From a checkpoint of a small mixture-of-experts model trained on Wikipedia.
Size: 8 layers, width 192, vocabulary 8192.
Experts: 64 experts in each of 8 layers, 128 SwiGLU neurons an expert, 2 picks a token, a softmax router.
Below are experts of layer 5 (counted from 0) of a mixture-of-experts language model. Rows are named router (the router's row for the expert), gate (a neuron's input weights, with its number), up (a neuron's input weights, with its number) and show model dimensions 0-191. Each number is 200 + 30 x the weight over its row's rms, rounded and kept within 0 to 999.
After each expert's rows: "gets" lists some tokens that make up at least twice as much of what it gets as of all text. This comes from a sample of Wikipedia text that the model never trained on. Tokens count by the router's weight.

# expert 53
router,175,214,189,236,221,208,159,194,165,212,214,157,192,265,148,207,224,181,186,170,199,220,195,209,162,176,204,204,191,223,191,211,198,211,209,193,205,165,232,226,232,136,246,176,266,214,214,197,211,193,186,255,171,211,230,205,194,191,253,209,163,192,153,198,167,216,205,242,170,247,161,168,192,254,202,212,175,162,203,228,184,211,185,206,162,178,224,264,211,209,237,227,229,215,176,204,206,154,220,224,145,196,180,243,167,168,211,226,206,139,236,186,159,157,192,220,190,179,247,129,217,207,183,150,232,216,240,154,157,206,206,233,200,187,172,255,169,235,204,225,166,185,208,195,222,211,208,161,290,198,216,276,157,186,182,196,237,166,209,214,251,199,179,201,224,196,158,86,176,217,181,227,188,194,263,186,203,218,211,173,204,219,200,226,188,194,178,175,205,210,174,181
gate2,191,192,184,194,195,197,202,214,239,228,214,166,216,183,256,168,221,214,258,189,213,199,144,161,211,230,208,178,190,167,122,203,202,186,171,175,214,227,154,157,217,244,206,217,224,193,191,168,233,220,188,188,180,140,238,207,187,187,207,220,205,191,219,195,228,213,199,174,229,176,209,222,164,201,181,184,176,200,177,212,203,183,271,227,168,208,162,112,215,217,212,216,285,225,174,169,203,154,248,168,181,161,223,188,213,220,230,210,193,185,196,192,264,241,214,193,228,193,219,199,163,209,147,200,205,182,292,189,189,200,191,213,195,202,145,185,190,146,205,152,220,190,208,221,174,180,189,179,176,232,166,189,163,178,144,219,219,163,230,162,204,185,176,200,178,224,207,177,218,158,178,173,313,221,253,155,204,224,197,214,178,256,263,223,194,218,235,192,245,229,182,232
up2,225,163,159,181,196,186,214,211,197,227,196,161,189,232,250,203,202,215,250,223,215,117,191,194,232,241,232,137,166,216,201,164,191,192,199,207,146,247,137,190,199,256,214,233,222,211,172,180,194,190,202,171,205,201,265,206,195,206,195,174,215,198,204,141,192,250,213,169,208,221,241,208,211,195,205,210,186,182,178,250,144,187,274,231,179,208,192,172,176,202,197,203,227,219,177,192,228,238,231,217,198,196,217,206,191,218,217,213,148,207,198,233,216,208,187,169,248,192,214,194,185,194,167,210,216,167,292,184,198,210,182,180,199,152,148,163,163,190,201,137,230,200,172,200,231,192,199,152,171,270,167,202,166,208,92,199,223,185,235,147,196,207,199,178,184,215,226,173,216,161,194,189,255,202,268,192,217,220,168,204,171,209,210,241,228,233,221,164,251,237,173,245
gets: " and", " to", " or", " but", ",", " with"

# expert 57
router,162,179,184,195,235,170,128,176,185,214,204,155,210,220,172,183,224,155,190,153,235,226,175,200,202,183,182,181,219,241,185,204,223,247,214,213,184,163,210,204,192,186,277,161,259,215,216,242,157,204,206,256,222,180,207,222,152,197,212,251,223,185,215,171,176,219,163,237,162,243,160,226,161,216,207,151,210,181,237,195,187,211,206,157,176,224,191,218,208,206,203,205,198,192,191,151,185,179,202,190,181,165,142,230,160,131,251,210,207,97,230,214,205,189,216,188,188,196,224,202,197,201,232,136,232,233,208,133,172,189,184,224,204,172,210,212,140,252,191,190,141,167,216,140,250,219,208,196,202,172,189,253,201,170,183,208,234,206,229,238,249,190,132,227,217,205,186,125,220,203,174,232,183,190,251,221,215,224,170,199,206,222,171,189,171,187,172,185,197,199,183,184
gate1,159,204,173,248,266,181,217,158,133,203,191,202,212,217,153,179,201,238,153,155,233,210,223,178,213,218,200,190,172,172,216,229,227,229,165,295,237,187,268,138,196,192,158,229,183,206,223,209,196,184,221,196,199,125,203,182,171,233,177,203,182,187,190,191,111,185,197,229,199,218,167,212,214,197,226,158,183,195,182,187,182,193,226,187,190,178,178,217,181,187,168,226,170,208,219,179,207,236,182,196,199,141,196,219,183,169,169,187,210,227,160,182,188,178,167,182,190,168,217,157,196,197,197,208,219,172,145,217,232,185,303,220,190,195,213,258,185,180,239,239,222,236,168,201,162,190,162,157,222,236,179,186,248,173,171,164,164,230,165,179,174,227,193,222,176,246,207,259,192,235,179,222,216,150,203,249,214,164,206,167,221,196,166,220,205,190,227,264,205,214,163,201
up1,220,222,222,160,179,189,160,223,211,207,242,215,221,161,180,196,225,207,261,213,239,208,169,237,179,154,271,194,252,199,182,156,207,159,205,185,150,176,179,248,233,208,215,201,195,198,187,168,192,211,173,226,191,214,176,222,199,160,240,214,158,219,165,220,208,251,229,166,209,162,241,246,199,200,183,204,189,203,155,188,258,224,241,218,206,216,219,172,128,220,219,181,221,179,194,180,198,193,240,205,141,219,206,134,209,183,212,252,263,157,202,216,197,188,203,178,229,201,167,246,146,207,132,202,193,248,232,179,234,199,160,172,211,166,195,133,267,284,169,229,166,166,188,202,178,184,205,206,205,200,216,190,173,216,245,181,254,219,191,177,224,187,228,175,211,158,224,157,178,163,209,156,211,239,230,198,212,165,188,212,150,223,217,178,208,248,197,145,209,178,206,191
gets: " was", " is", " were", " he", " been", " be"

# expert 31
router,176,196,216,197,216,162,161,172,189,228,195,147,170,210,162,206,239,164,154,193,222,231,209,140,203,189,221,191,206,209,210,200,230,215,245,199,228,193,196,197,201,182,270,174,201,228,205,183,209,196,177,237,187,186,258,223,197,215,256,247,185,150,207,169,210,213,200,217,199,239,157,212,177,259,211,227,159,158,188,198,217,239,180,172,204,196,207,190,190,218,183,208,199,187,225,174,150,140,193,221,186,151,187,201,170,206,201,219,225,128,234,172,192,129,203,195,206,179,206,153,223,223,186,149,217,213,215,196,155,166,219,256,164,208,161,196,165,199,180,194,155,135,231,166,232,234,273,140,234,175,215,255,193,193,206,211,249,151,186,218,197,221,180,204,191,216,157,91,184,186,141,226,202,210,209,229,200,238,169,189,207,247,208,174,160,196,212,162,165,157,165,183
gate2,196,191,223,221,265,152,197,151,161,209,209,223,191,194,235,264,216,225,192,189,179,196,137,167,195,257,243,211,207,233,163,217,218,203,197,222,209,222,257,164,190,251,143,176,203,235,172,201,209,192,183,173,160,152,208,223,197,181,234,204,170,202,230,183,192,190,174,206,225,164,173,178,185,264,208,204,133,278,180,201,213,222,207,196,211,146,218,188,211,180,136,207,198,166,204,174,272,139,161,241,239,177,215,194,183,210,211,189,139,232,194,214,220,154,241,208,177,232,202,174,217,205,188,208,183,210,219,136,187,177,237,203,204,168,235,180,230,257,197,194,203,251,206,200,174,235,197,215,204,162,159,166,229,203,212,228,224,244,182,174,154,120,191,155,209,201,207,258,200,200,167,221,191,148,170,199,231,170,184,229,227,225,199,175,248,239,176,248,213,183,189,185
up2,248,197,256,205,271,143,188,203,218,188,189,172,225,170,170,242,217,175,205,220,146,241,217,203,180,230,236,212,251,283,206,191,206,186,156,230,203,134,243,248,205,200,179,233,223,188,211,213,198,191,196,152,183,241,241,212,208,186,143,223,192,218,219,219,216,220,187,232,230,239,174,160,177,219,180,202,170,189,183,169,246,206,208,202,198,224,188,225,149,186,208,221,169,154,165,184,220,192,185,238,242,202,174,208,110,161,225,200,224,206,203,216,193,244,204,190,203,223,167,152,227,223,192,182,226,166,223,215,181,214,174,167,207,206,180,207,201,209,230,194,197,283,189,161,232,222,218,140,186,196,260,160,170,167,205,155,252,153,193,227,167,226,209,206,201,189,220,247,236,187,173,159,153,155,182,174,252,238,244,185,191,182,222,187,199,176,184,192,220,145,207,138
gets: " his", "'s", " the", " an", " her", " a"

# expert 11
router,151,185,227,231,220,157,161,183,220,190,169,175,176,224,144,194,232,171,149,185,209,235,218,168,179,152,194,199,193,187,215,192,202,205,210,204,235,191,228,169,213,168,260,150,213,225,190,199,192,212,153,231,164,194,263,224,204,217,231,241,199,152,167,188,231,241,207,220,191,259,140,217,199,220,184,186,183,167,230,212,202,220,181,141,175,223,238,205,213,194,198,191,228,224,208,225,181,174,176,205,172,137,224,204,194,195,208,177,227,122,178,198,148,152,224,199,210,169,265,142,186,235,225,137,255,220,199,186,163,160,188,231,195,224,177,195,187,178,183,147,146,155,220,170,225,187,244,164,227,166,223,238,204,240,192,224,255,211,162,222,220,211,164,183,176,194,170,106,170,185,154,228,207,175,222,217,214,225,184,223,164,222,207,180,161,215,200,184,149,184,175,179
gate2,234,180,203,231,201,234,227,228,180,185,198,210,228,202,238,215,257,163,186,188,204,222,239,286,208,220,181,169,164,215,190,236,228,196,178,243,151,182,219,267,196,245,159,226,199,154,228,135,204,152,192,161,184,243,173,238,203,182,151,213,245,271,152,201,197,139,206,225,192,220,190,182,182,197,182,191,189,217,191,227,181,232,202,165,275,214,202,237,190,213,192,158,194,217,220,222,267,210,171,194,251,189,196,216,177,207,177,201,163,261,226,179,175,205,179,199,207,229,181,232,199,221,198,209,216,246,162,201,155,173,229,184,192,222,215,163,250,167,211,203,200,173,194,178,258,192,206,181,183,225,202,209,230,171,161,208,209,185,199,204,213,143,210,189,200,224,244,194,215,184,144,199,177,135,180,276,203,269,184,219,199,153,160,201,223,214,263,147,222,218,184,220
up2,202,193,208,210,236,165,171,176,130,242,168,206,228,160,169,234,268,191,191,239,154,186,213,230,237,227,220,187,219,224,130,240,232,259,234,187,206,181,174,184,172,244,167,208,211,171,189,243,198,180,221,203,218,212,169,253,254,173,194,179,259,187,276,191,213,183,204,207,170,264,182,158,193,197,189,178,135,220,215,128,202,190,185,186,232,175,238,199,166,222,198,214,176,157,176,205,227,235,224,205,199,184,199,199,200,231,231,187,193,247,156,217,190,280,209,164,194,182,214,181,212,157,243,188,160,220,167,145,214,157,223,197,210,243,181,173,205,185,158,190,173,195,245,197,206,198,228,177,253,179,174,214,227,189,173,195,195,226,206,208,161,201,181,154,202,167,167,230,284,226,195,215,227,189,178,208,193,263,211,193,189,163,151,211,234,191,200,176,142,207,198,231
gets: " a", " this", " new", " first", " an", "al"

# expert 32
router,162,204,176,171,226,150,146,157,170,242,199,157,170,181,166,227,205,194,204,184,216,197,179,159,155,230,186,193,216,204,207,246,242,210,236,192,241,171,187,193,221,168,219,218,301,175,202,146,226,178,238,274,177,184,218,187,185,248,224,235,226,163,179,194,197,205,201,186,191,250,190,217,215,232,173,185,185,152,213,192,195,234,200,149,159,184,220,189,169,194,209,235,218,239,157,223,222,175,229,184,178,174,154,183,179,166,276,205,193,113,205,185,156,202,202,186,194,185,252,208,203,201,236,116,224,183,222,202,155,218,217,208,237,221,167,219,188,218,214,168,111,168,214,218,236,218,214,160,259,189,211,247,153,198,186,243,214,211,199,208,236,207,187,205,227,175,173,143,200,225,172,218,202,197,267,198,164,213,201,204,184,209,231,196,212,200,189,191,152,194,174,173
gate2,197,200,197,256,225,196,193,194,264,179,228,198,101,238,229,222,166,237,157,199,200,222,236,209,162,192,239,226,256,174,166,108,202,209,189,177,226,171,190,202,232,116,213,199,228,211,226,227,227,258,182,165,207,165,195,175,213,168,160,177,178,232,194,167,171,253,192,206,223,229,195,223,223,216,186,203,165,175,185,129,177,196,246,240,223,189,184,254,189,198,230,179,191,183,212,182,171,202,191,226,206,216,232,127,192,186,217,234,170,177,231,261,110,222,230,181,211,238,170,163,225,193,216,165,233,190,180,194,165,212,210,214,186,226,235,178,207,213,189,209,141,192,236,196,190,216,192,200,169,121,195,193,225,233,207,214,184,211,236,222,201,158,211,206,233,188,160,209,243,215,217,168,189,190,201,200,217,207,263,179,257,251,196,196,173,198,237,195,187,192,230,191
up2,215,178,267,189,217,194,128,213,228,187,219,192,228,215,201,229,252,214,216,228,193,177,204,225,194,241,216,177,221,211,196,192,192,234,240,227,192,143,214,217,140,175,170,225,210,183,206,204,211,199,217,240,205,144,208,159,231,200,192,186,207,191,233,233,226,172,194,210,212,167,151,177,160,236,218,263,162,194,238,232,144,227,217,229,177,177,198,237,181,196,217,217,201,253,223,218,232,176,134,216,237,248,214,140,236,193,217,239,253,201,197,189,124,222,202,214,197,248,214,202,176,191,241,198,191,220,240,163,191,188,204,171,179,217,194,168,222,213,195,158,157,215,195,197,180,166,187,203,105,246,146,272,189,180,178,217,215,197,165,196,191,220,205,192,213,180,155,225,219,191,227,221,184,150,167,222,165,218,229,200,208,239,104,204,209,136,155,204,228,224,226,186
gets: " of", " by", " from", " in", " at", " for"